Experts of a small language model: 4873 steps.
Below are experts of layer 5 (counted from 0) of a mixture-of-experts language model. Rows are named router (the router's row for the expert), up (a neuron's input weights, with its number), down (a neuron's output weights, with its number) and show model dimensions 0-127. Each number is 500 + 40 x the weight over its row's rms, rounded and kept within 0 to 999. Numbers have three digits each.
Before each expert's rows: "comes after" lists some tokens at least twice as common just before its tokens as in all text; "comes before" lists some tokens at least twice as common just after its tokens as in all text. This comes from a sample of Wikipedia text that the model never trained on. Tokens count by the router's weight.

# expert 15
comes after: " ", " (", "–", "1", ".", "2"
comes before: "0", "9", "8", " |", "5", "7"
router:514489535541503507518505480531495466475471488617472527537478494582485462521441538486520507581514519614505504442542470545422480484472485520441512521491493466455518486469464448513471487464441527509485439477473482539487439529524565550473474538464531369516528553434482466545493528511485455488506507514505571512577461532562448559484467572491539473442410495493521545501535482471544526463494
up12:473533507605460475556469537500495469486418503493495488532492510553430495427505447513510516519562502518410546521526431509450519524512430501432492533490545525494480583472528503468481512423517489526489457542506569560506517543384529469547557443468548477483510580503508511435462501483526540502495499511482527512511478504560499523493502510477612479427508442477495527482519445552421450504537
down12:504508539532565504493572531519470483495413522554535509496509528520511558556474556548559457582455531495508462470517541460552475513475472494527459532493505545581492423548491554490514489485535452555549453486472527557476527474508469482482505561493519577494509479478447475537470472469493544526403508494497541498550561428518581553499535542602566525504542434489523446505438564527504458454502
up13:506524433489508526506476416496447496454472476509428462500462497506468469564467486502514471555500463517444487556508477518470509467514461484473489511430569596410508534470438422487476473573510474563548479441443489552500485519511468533513527482482495532455493371461493530520526480636488534510470487500538515478481491495503510505475493563495477461451580495511571476474449471540470529419458
down13:460471522472569503451552509487540427492525470492415473455480490519453538564521509603503510480459571573496485498489497466491534505584518527472587566526526514476553466494558596487430477451498505478489559489527463475444575549481466455467523516490497490395469398485465561498526496462479508533496508504530487564469519449500515474471510485491468574545479513479496492471402500539468491481514
up14:561423510480561522537514469499458473535484525554491459536501505568449506511448532470538446541465474493512530440558502527514459458506448507542478486549559467550580500426462530559484516439458504473495544410463518588546520532523527505462451406505496463514575458480564461476490501477429454456541481451477501481562470548553546475490519556473537521526506521451482445556491501500495546441441
down14:546469464424567503501503486479490491491580574490539463428560452402516520579507462473526499530440545483518463537527449466555510537501529456534516498507487496434508513548498461493549504478530494431534476500486478451462489485509439565540503561497503558480495475574466535485480503452521508570477498546591498537488489403422496494568542462544507486465472492510429415471462551507529443535496
up15:524492479523507506514412417460485479559489468508428501488472481464441467480451493511533545589459492536494548491482475466535520550467503487480507462535474494448542476449469453546483562445497498596545566457513475523598511494494515499516475533451450504473569535464519505520457431516529503501506435489476480481516549471521547549465427512461462471401459557488546535538553455571466546414468
down15:511535493549461541506564520489534508463535579557557522427555503503577561403466464471480450449504497519456502501541494583511495519506526517513514596499535497540431511595507546458477467516507529523580479464542535509523542530491520489440455491489520419535462469515469569492498529485543501514474558474454517579489437552520513484454518481602543545505487510537474475532537500584500483469463
up16:507545501502430484503497492477486558447419482494490495496407478471501505488362490480531442534501479499571500496422485561499498564510472436440542480498497531485505468532491487523497432501495397412428449625477511494487501573482548529507552508519477578474523510508502548522477483514463472490489459489499512515436510640502497494478499555454513541440484478512510516527503532519500492499494
down16:483597521491521518510478441577518498419518497492441560518493547487408556521566503525487523501522458519505498518511583499536484474422469575508519479481554505576533568522504467582498572498455537495479505521523501500402495476445489439483521510537497470496412445463498475535444461491540541503524524521473513551538572517469442571471410515482491508579488500461526479447514474526504531546494
up17:523503532486492553414486444531484519510456481555498541466527512512503374495458498557531486552532520423566538525491485583484506518473521478444550474470480534441541456470526514545502498540450535521482533576462432472501479534513540539485476502474507415469487487480479519470423504528485534517518497487508537551552511508634547484458559417560514472488479483553541535482498544490513581527567
down17:536547519445499476482584488460579503504444544385459553512533460505543524520498533478413495473469483522481471573432532524407516490507552501522478526547577475457507482495599454508567559501468484418461443458572512548561513506532486468514469525504506553478506483448478492552522449479460544549494529539488460495492474455450506478535412527478491536542500539461568508494486478542489539494475
up18:501495554532542521487498414475474495440518517535574500525484450470442549493495532477484454479494428522540482383531518520512492452476515498490512512509515413499549523466511505479478570493557481475438542469437454497537514585531609536445520452534554468468523464479488461474458495487503491480470478487436447503485529481626535525448504441501503508515479554460443447467479485562465548474576
down18:503562471545447563474529445487573479576490579525497499456520447528507573505493545460563468505457512579508529562453514451492453529484558547521521454508569561515525428519482499493481461454495434449507528538505481568514525542537433540508453555493501548473502471487543416498475480530498517556534447499564469456538423438466516524504544546467541506581480496469488574484468499532501446498529
up19:479507455526479502471523522479389508466478465555457496445471473541569558495501492487496546512487484465524502567590512515531503514472551428481453507528520488570528518464509387515495506517489507444465478506425574496462474507460502526457460553593408451465593417524516615480466512463499478482517532463525444524502517527465471504512520493451501471437475455499476514547530472492480426488486
down19:471449434533469523472435478521544492490485501471490505478462489503495486421526466525542545534554522544517519516458494508612474452486454536557518466537464514467550454489504570455534458533517513380559535534436504457468509484432439467555536542540526486458475566537497540577435511468464552506538532446472463437537492540509509545471505493485582543502511546508443465431497434526454511476530
up20:470529484581507565482505493561489504432490509471502559502440525496515521436504499534449445579612460447493502513508515557472449471497466533482505504532484530489511496500483526499480547457452547564534511428502549515508563553502492528528440502521517522477456553470468460520601449497544510498604460489476544544496538495517408493489527570513493520427498492470511502520545533525450566475381
down20:483490490483496444495486520428514491510472496480501449551471447564514348520490554487479482497471534507457487367504463490479438534464534482534441496510479569548565507452511527487492519464490508504503424523474497504465494551429516540520492423472496453444506542480469460481529519607512489434529475439484565481508511484513525461471512516469483383432478508480468509519551472469478500577510
up21:528507443490500589578495531522529519467529556459485515450487476575465461530487489545510464458535450469537436496531547519513497507569556453437557539479550602479506505499482531511500504547473496519481471497457544477555484478529536477450533605544493485465497530485507566533498517511582472423541548462416578490468540561529502563471484491533509552550431483493564453529531544566498496487496
down21:444516550459497527540514500504478500539516513529485463540430461534487590486541595478461418442390524471481515465514504496585523530560448432445484517445478412423555550497475464506503489507528508476512513452462507458547490504483437564523499516518550480487525506473515448526484599543498489520499502474497552539472520481490465547496496478473453462446498428495508533395511456440470498434527
up22:472499501519494549539465513494500504534515486548482509462465480521491489433366479485519475498538497540530557546452464659495462491504522437526511480498489475517491499459420465484569485467524424475468448476541544530500488522598563534483476524542515551443511471464524502581577560463526515478548410427525486498465494484556425501487553490510519490463512524477546503479471476498512440486476
down22:498532512468488514507427427523563516539493545477466547451446535422528508446484589475492623433478509493443525493488468549481514475540559517479490487513458526482502481572540503473452439563478494482487562566504555493490514515532503478535566529482510459514503461611487575528435540463450482499486538469548478445457504516528462484489469577465501485564534531507477581427475488458463522501481
up23:466504468425478477467499558432488494480465412545498464537539512543544489386432453518501554529498429490454529504502520484503412510421436401467507453506439530500513486430524488532485528474475531473501532462500588443493459545484520504514508501532496507547537413475536563475409594458462498513507457465518491470492505514500466448526469519454452538492510560499451472524474457492541502496543
down23:543458496480499507516532485486455591503510434445471517494484529459462528466491563484538494494493552525538520476531463479462459584468479547480493457526545503443462525493477486494431474399446458469507485520453571546529504500546522541522487463559450487454413491487529417478481541529521436497550579538542427509545494514504531516569411491507467489525514492560475476437594514482498534404500